config.yaml
n_experts: 24
experts_per_token: 2
router_logit_norm: 1.0
init_std_router: 0.0244
lr_router: 0.000539
norm: "rmsnorm"
init: "normal"
init_std_up: 0.0266
weight_decay: 0.67
lr_head: 0.00552
grad_clip: 1.0
decay_fraction: 0.669
final_lr_fraction: 0.0
steps: 8295
dataset: "wikipedia_en"
Below are experts of layer 3 (counted from 0) of a mixture-of-experts language model. Rows are named router (the router's row for the expert), down (a neuron's output weights, with its number) and show model dimensions 480-639. Each number is 500 + 25 x the weight over its row's rms, rounded and kept within 0 to 999. Numbers have three digits each.
After each expert's rows: "comes before" lists some tokens at least twice as common just after its tokens as in all text. This comes from a sample of Wikipedia text that the model never trained on. Tokens count by the router's weight.

# expert 7
router:488509481463461503506513517508513500476510499529508530469522528460501483517494453500464504513500552505521470525457529517535520444492516499509521545479480515518495536520507517485535522500492503464515513504482517498534512515536529488510518528474509493520462489563498525517493477524512485484491523519413485508539518467471549518498495514504491525457480475470512458456481497547557467479524506484477512533514490514517490536491477540520468540489485489537474514541506510485451456498511481
down0:511504507477451490518460481511509484470541488511554514522487541511525490437500504500484492491528477460516475491502471502453507495484537486560482479497501478534512512505455515537484494528526542522492479489489544465482497529478497478474445502488503524524514497504451504540494535460525499493478555567459503489498492520496549507503448514481463479476521543515508494492491520525463509511490553485509455465472517475502476510519476486529514497551511531488519460525468498490515496496528499
down1:536496501507494521496504489453482496474485519513482480494555478482516489498493482507511506503507526499498494497451534477515541478492470530488498483506501517494500464539493518489537538478440470489496552457492493500485520498498535472478539502487537492536499547530519542465462502566491511484478491508491497509512465471506456497513485471474464511516499502499503517519469509492499488503489507498525482501443495568485504494497509520478498491510503513523517500490522476514518474529483526
down2:531496511540499489484478498532492479469459507516490475528496502537521547499500485461504515490485519517486518495512483516459501510541487513517482501470522493504483500465519505517539472518484518505494522489526490465514503507487559455537474481496508503488498537487549475507487467477488506522520490484504497486520511475532489460488523520519507529493477471485515465497527512506541515486490489467519517488491504537517511459513474493535527540481514494479517486484497551533489494456508475
down3:521537522560507478507507514462477492490473511527484505519523497486499478486506514486489532541486461530495490533521468514515467542538498487506530485530495510503486523494487508498533473513481483438460544508521526495495507533487493508500496493522490461537500490448521487490497521496496492500490479495546497541518513551488504506507476476486519485491475507488472529504466472481503498562502435462492485537502482517483494529499518496487489538461475503498543465484486508506465500523521508
down4:489523438510483501495479539514484524506508491471505517415504466460525539500509509487507496507520477471464512535496458479512481512536480476486498496500515443460446501505467469485472540462518497475484538551484537507525521531530504500512493528483491508494476477503438459448526520496514543494505498519505476497512497495549480514471528476505474468497482492484529494518520540489517485509493548525456455505523477474526500510506476496485504466497535489473523516546497488478496516480468507
comes before: "-", "|", " \"", "\"", " album", " by"

# expert 13
router:470539557506549500479528510509489521519512489494498492461497512525477501510495500491524466508541521529507488492541478477460526461491497543490474535532484474507476483513453500515464454501508481516511467525486489497555471489496491505467480501506479476480503552468494549467473480488518489508531497519543501492531506473493518525532512504524496494521493507505513512553504491480523521509532477479537456506512477512507491491510493468578484506513512526515546490393514520526528522449470481
down0:519523481461491481489494486520457522473536452473543521505513467522495487478517469501524536517494502518505502511480518487493515503491458495514522524505501496511532515560531432450508555470493543455511509503557530479494524567496509503492453472451526497531462530484468503508502513493517462529479545524477471479497493512510477475438472544486479480513479532469525498461502470540482509499523512489499527490490439499514479493427491477513486507556495545526489543510508498476506546488512495
down1:529495517526516455474449504519455524481498495508491510478500509507507486502477512458508472524462485535513469505486496516508491540464435505489506437536498545479493447491521527571528497498510526499509524476528535493483495505490503505480511523490532550476515499504511464452492455504545515507480515543496548477515513501499525489489495535502498510485534505552505484514511513487517556545524517515475543527508516475484500475477555492489497464519535483459514502538496470533447493486505494
down2:463489520416510533508490514495515486515469463466533463506491501451462496492479511506545520490512505466541496479484532486495531505530524547461487521561529491519510474463504520513525540470512476480505499493474475547484535513467477505489463486498515537472496566496490525487500506503542475515500475527535507486499537483513487470473529526481521486501495501459540468455487502530513499486522493500458510506472498488480534464549507518499491521525479460514510497504517498472537505529476478
down3:498478482560487524462465535497487569490460457481519527502514533495473527482453501489466532491509464496508538492486491518519477547476524523453508518478494518508463512513473495472552493492514461480509535469510478507514522494476540466488524496466502491470492461503504477490509501466465491538510512515548502511489501483522496478456517483489496488517504479489499510496529459494503539466495479470455479512487489512531492507498464483456519519533506483478521511508540534456503507501501493
down4:487469490431518497504510524484486502486470483476494494510546522528494488494467486469518452463472456490516482505499546500542513508485538538528548480494498504512520482463496498488501526508510482496501502512516521557496512520514505495467441495507502505497509529537504504517536505534543486472563531476447482496539477458488504477452500496494471498479491498489474529530527526475497509467496525476426553451508507499469463516521512517495496454527482501524517497513476501507467485473516482
comes before: ":", " ", "\n", " (", "\n\n", " Total"

# expert 21
router:511498455466559561492508516510468527486529518510514513490509523498555504525495477487527472500498502516528514480510480494513497480505554505499501506509488532500492498523486518515567506474465495497501523503481462511485511489496527479520483518436533545515504484518470514554502489457437510479469518494521550503505523499547478471491485509466484487540484460496449501518480509511497432445489493484513486522505525517533475525483481508509508484474478461520481469521545543511480498494508517
down0:493523491516543512525471510512533535565512503483524475468498476496501527465512527489459522507487523488531500497491516467474514472536483481493528465511491520469471540522474473508488545511486501490498525504498453511517474534518470495495546475519497480479452507503500508498544417528478490503503499485498517485500501480531460530517491494466470438511517507468527461513487506499579499454493505521516528485505489527518455476544494517515458477444508515461507439489527541497504481496494506
down1:494482515474519457458476531506493542488489572497527505506493508485562505501531527511459497521485468523491459480544467519527557550486519524456523529513496508481482498443498508486515530488495487487444475544481521534503487505504517550517480489478483500497508483528534533488498527518519418519503460504457492498494493497474522515506506504465470485444494474486479476504511520483506521500477538551498530568515499526480520496480487503493494482487493464515468521499493517500489453542500504
down2:488482528507483522518476545543489505492478515515560490507470499494492481559500456526469462479517521539516525526513521457460529464496570503496445521494485501511528568520486474500515488502519508496512512476479527494488487535476523466518496545472533530497474503534530523481511536516465481500515517489518482516512525463501471499551524531472505525496436454493516503468513518511503489496532488527530464459534496513485492495546518464499469498520480526490512477479517519493497511499501476
down3:495508485558553478524466483499517495498510468509480486494532501507503475522532481450504502507480526540498454527541522533494554518516549503514467479466541493481480516520508500511513484517515557514481488483496463501473465500472501473524489496509465509520482491470540494465485494521501483525500497523503500494525503507508485524515516484476515529486454488536468499454491496512478477479525457477539493525546507482527521480458531461533484445519529482529478503502478440513516537502493550
down4:480509462525465529520510461503508518516551536519500501516505484501505476496507505506492499490500505518552496491474479488511491479511513514486525508530541516491551530536499488459489561459539484489503555514538500539484522490461505504522491491525475517518513498490545559480527469537531511498491496520501503477473508500475529478444505438536512497499528507502495477497491490518514474528518485547492499500475463519464479500487483512498517503464522499483507471515465547501540510500478521
comes before: " |", "–", ".", ",", ";", " |\n"

# expert 5
router:481540482421526531529480472489485508535535515519518537487480508552542521494525505464492500514472477502493534397497494459516485458541540468482483475478498508503507477478489472524534529470487514471469527509503440502456510498513579488534492504427494517498519512481477534485497506487524497474484500461446555500472504531496505477500494510535508496509506476482515481474501487555441503477538525511543500556509490496490498516555516506541509516506481466480506486519530501505472518536478509
down0:490515500488503493491523485496464479504575483501512522528537488487483509488484520499488504522535522501502520520543498462482491545495527468458500504509487461488500515501517523482519518467512511511484532463441475472514513504514486505491502481540500507461487461525498475500503482489534488459497495566450457487469488459534520521461502503437462512495460497464484457532518488513469471501495483489505507503500462482511490457508467513538474524529479453522538476478483471489502516509521525
down1:512464522504503493476534503502481483538474513504477538463513548462471507520483473539505483509504439491519497556520487500470507488520510501469511499527478490521506505500472512462497491528470495530481505467482503508514512490530486516447498521493491464514484492499500477495461498482507555457493491448516486503524496483460497522495509485559528526509519489527521524529505520497496458490482486495452478478482466535483484518481470504484470506520531507515507476476521494463499530526492498
down2:488504486514506554407469562487461542485494494521476505528498539520506509513451464488535507541500480503536481491525472517498452474531485512503491505496481542477497493526514488448511469523487530509515510465540534455499521498437512487509485456540516505477486483477500473486482494507493466532502483559485493468515506513578470473483484520497521480518524514506525471467514485459543508498454484491502439479489494495483510502502509462486515513454536442491516464491464527464515483515510468
down3:494484483500445487491517539453524517454522538508501523501496482535490518487496499499503524509504491540518513513534485519507489508515507499510483516516475512501464560540510475494471514510465532518496503499541512458487488485521497513503491490448513517481469482488491468534512490522487453513463494504486499454501483506504499500454544488546483494481531465497483520466456508505482497525517555488505485501506510515516507507467515490554517551510549485494513505509484496530499501527487528
down4:492484538541468534524493443471466506468509501502473468507473510488501543470508477499526498500487529525467520503507494534465484550470488509518508524506498494529491535535464472457538514526485506490475542514505506535482487507525526513475529494528471497488482493481571486481461543433515525426515523555497479489497504494525499475557498449515491536509480511486500465518498528446470511487473481532480542540516491559525478528457468502500529500513513548438574512525493482471513478527479480
comes before: " the", " a", " by", " his", " to", " as"

# expert 18
router:455516458494510526464503467482457507546517473491477507480471510500524509516529501499508469517462496497504502461491504490500479527496462506501513499519458513526482503524477532523539520470493519514525517493497484506498481520526544504503470484438512527486500483543453511514525514488460515498454500512535542520462503482486478560498504490474474513551493480489466501478471509483537509506540476495507502480519513484498492526507548526503521529522530503485530523629514511504509508505502519
down0:506473481548504501492461534523504491464517512546506551498464498511507499439503498470488499547525497536473532529514492540497487494519492480483506496497480503474508481511452480469485496493494481520516488493476468492511498487436505524522508506523517508479528517523538486519485527492527517493504520503458507486499494535496478502471473504527497513508490465521466503463473488489495513534564529491505474525480526520488534540482485531510502532530505446513463466464464506538512500469508459
down1:512556492512477478519501493508487464489466522524524516490498530543476466484511554493450499486540524506468494484453485509510503483528474493540488469491532454498496489538485467508443487469450509508443532483480506487514530466511516488539484497521537501497505523510477535503457514524492517491528501494484498491483520539491509495501512478542504523513512528560527522484481518498518526526517467509481493503509511504532500529506489485475507466512502489476492494506497487498502502503463522
down2:496467444419531529518524491510558505514530499515476495472447473458505535499522541481473481520497503445506502519479522537511494501558536530476513495525477502512548498473544522527465476510529496548495487498522518466509457512486507505480499423538468519463504540507502506523538496453569473527500475505525523482491518500461496488501481543454493480477510511507501459501498511511539533456494501484468519470487561492492475440504495502491483520446480451521480494493498503513543487483489439
down3:492482495522509548505520544454468556488501492473475491537501488502497464444534507524492490502458491506501507494495521516520517502464480486519501514505512519520479517533475490478489516486494491532494484519487443466487505477499527509514499474470484501497494512531481493507495485540458489537503513503476464523532523513499484517444491454480507571440520480501436530501475457458464526515471504497516541490500494501489500526508478453449535478481516507533504493557525548493488493497499511
down4:485462502487554475473530509449504480442492481515523506513493511499494509481472522518498500501556497469486507514490466531546497475466506499503500501558476524498464456537520504506480500538501482535533563483487480500479484478529489491492469528502511481535567498533475495528494494510514537500469508538500494509499524532494511484505448556520499519466469525500499486513481493551530462501512456506431476518517503481470479501548469468496496533507507480506525494520477481549530480478457509
comes before: "201", "1", "200", "0", "2", "202"

# expert 20
router:504537476316500456491509477511484498485513482460487529468521491515494490522520513494498483501503453525502523469538520497490501540485545497506510521501508507501507538487483515498545501462454517506487517487497478500482455545514525501513525501444502483505511456509525493502495488518505525488471502520504490530547511467549501499480462548459497498489484470491487482483485513469492520514513446490509485502496506492506480540505500509506506504512513494478522464523506513508480505498498512
down0:486479468453465494525493463438501492467477535507515531504506529499484494523508515486475497472506528478503532509506496496501547491495528525508539481459517481499493527474500512471519513513471506483513541495534537500538470505518486511502513483440485524459495480525543496541488467486494517471499501486459520457488511506510466521492491489489538470463493471517507515504461521508487529518468484439534489473493496515495510470467530502491472503483499524543496450487505519527498545466502554
down1:500518505553503523490522514509515486516503454501512521458518524528509502497511531513453458491467468489495481516508555477496467470497534506542485507482495480489489488497534485484464482503498578533548475469497506492514480500523491527497495476516507475504530510483498484459529488495445464502495514526472504484469509541469533516478499516554518529513478479473445491541498508485476483545457498468478475536491533494518554528484470544508483550482495515484521505502529483465516498501468503
down2:470480500556484466499518487507495462512491497505526461538481499499500511437505553474521533524516538463489480483490488488496514497535455518471500523476459535488533458493497525529487455537509488531535485516503488463479530491509472474526478483516473450503502494451444464515499524467497555503495521494481516558493556508528500524507466464476451496501515470516497497510518513481491459526454484498483500488474489497473492476539541535530515504460533499561516476520456505480494468526515528
down3:515489469486521510532540475498566498510439485469521512481488525544494469549487543445473489519506482462453510496515484492444559511486538511499467513509508510464495472486491479488496504479505428470503533468507483496490512475496456493512520505497519482495502502481547463540504493514490486523447476486507498497510480507540521472519534494504461497511494491491482527529476511503472539470480534496546505496543499517486515503539499457481499519497498504537506499535443521503514526502502466
down4:471472507527545479502522474488517527532519475477418464515521490503431471481504483478500522488489490495505511511476465476521500474497484500500490516505461505465523537506536468521483491492508445487503469480474480545526479540507484551541519496511496485492527478486508576486508480463467537508512545509519487496495480472532445458497493522499511514518498471473495515479484474484468489510492519463528458489519557519534501517451463461516533515468515477502492482477556520481505532467545540
comes before: " ", " The", " In", " He", " It", " —"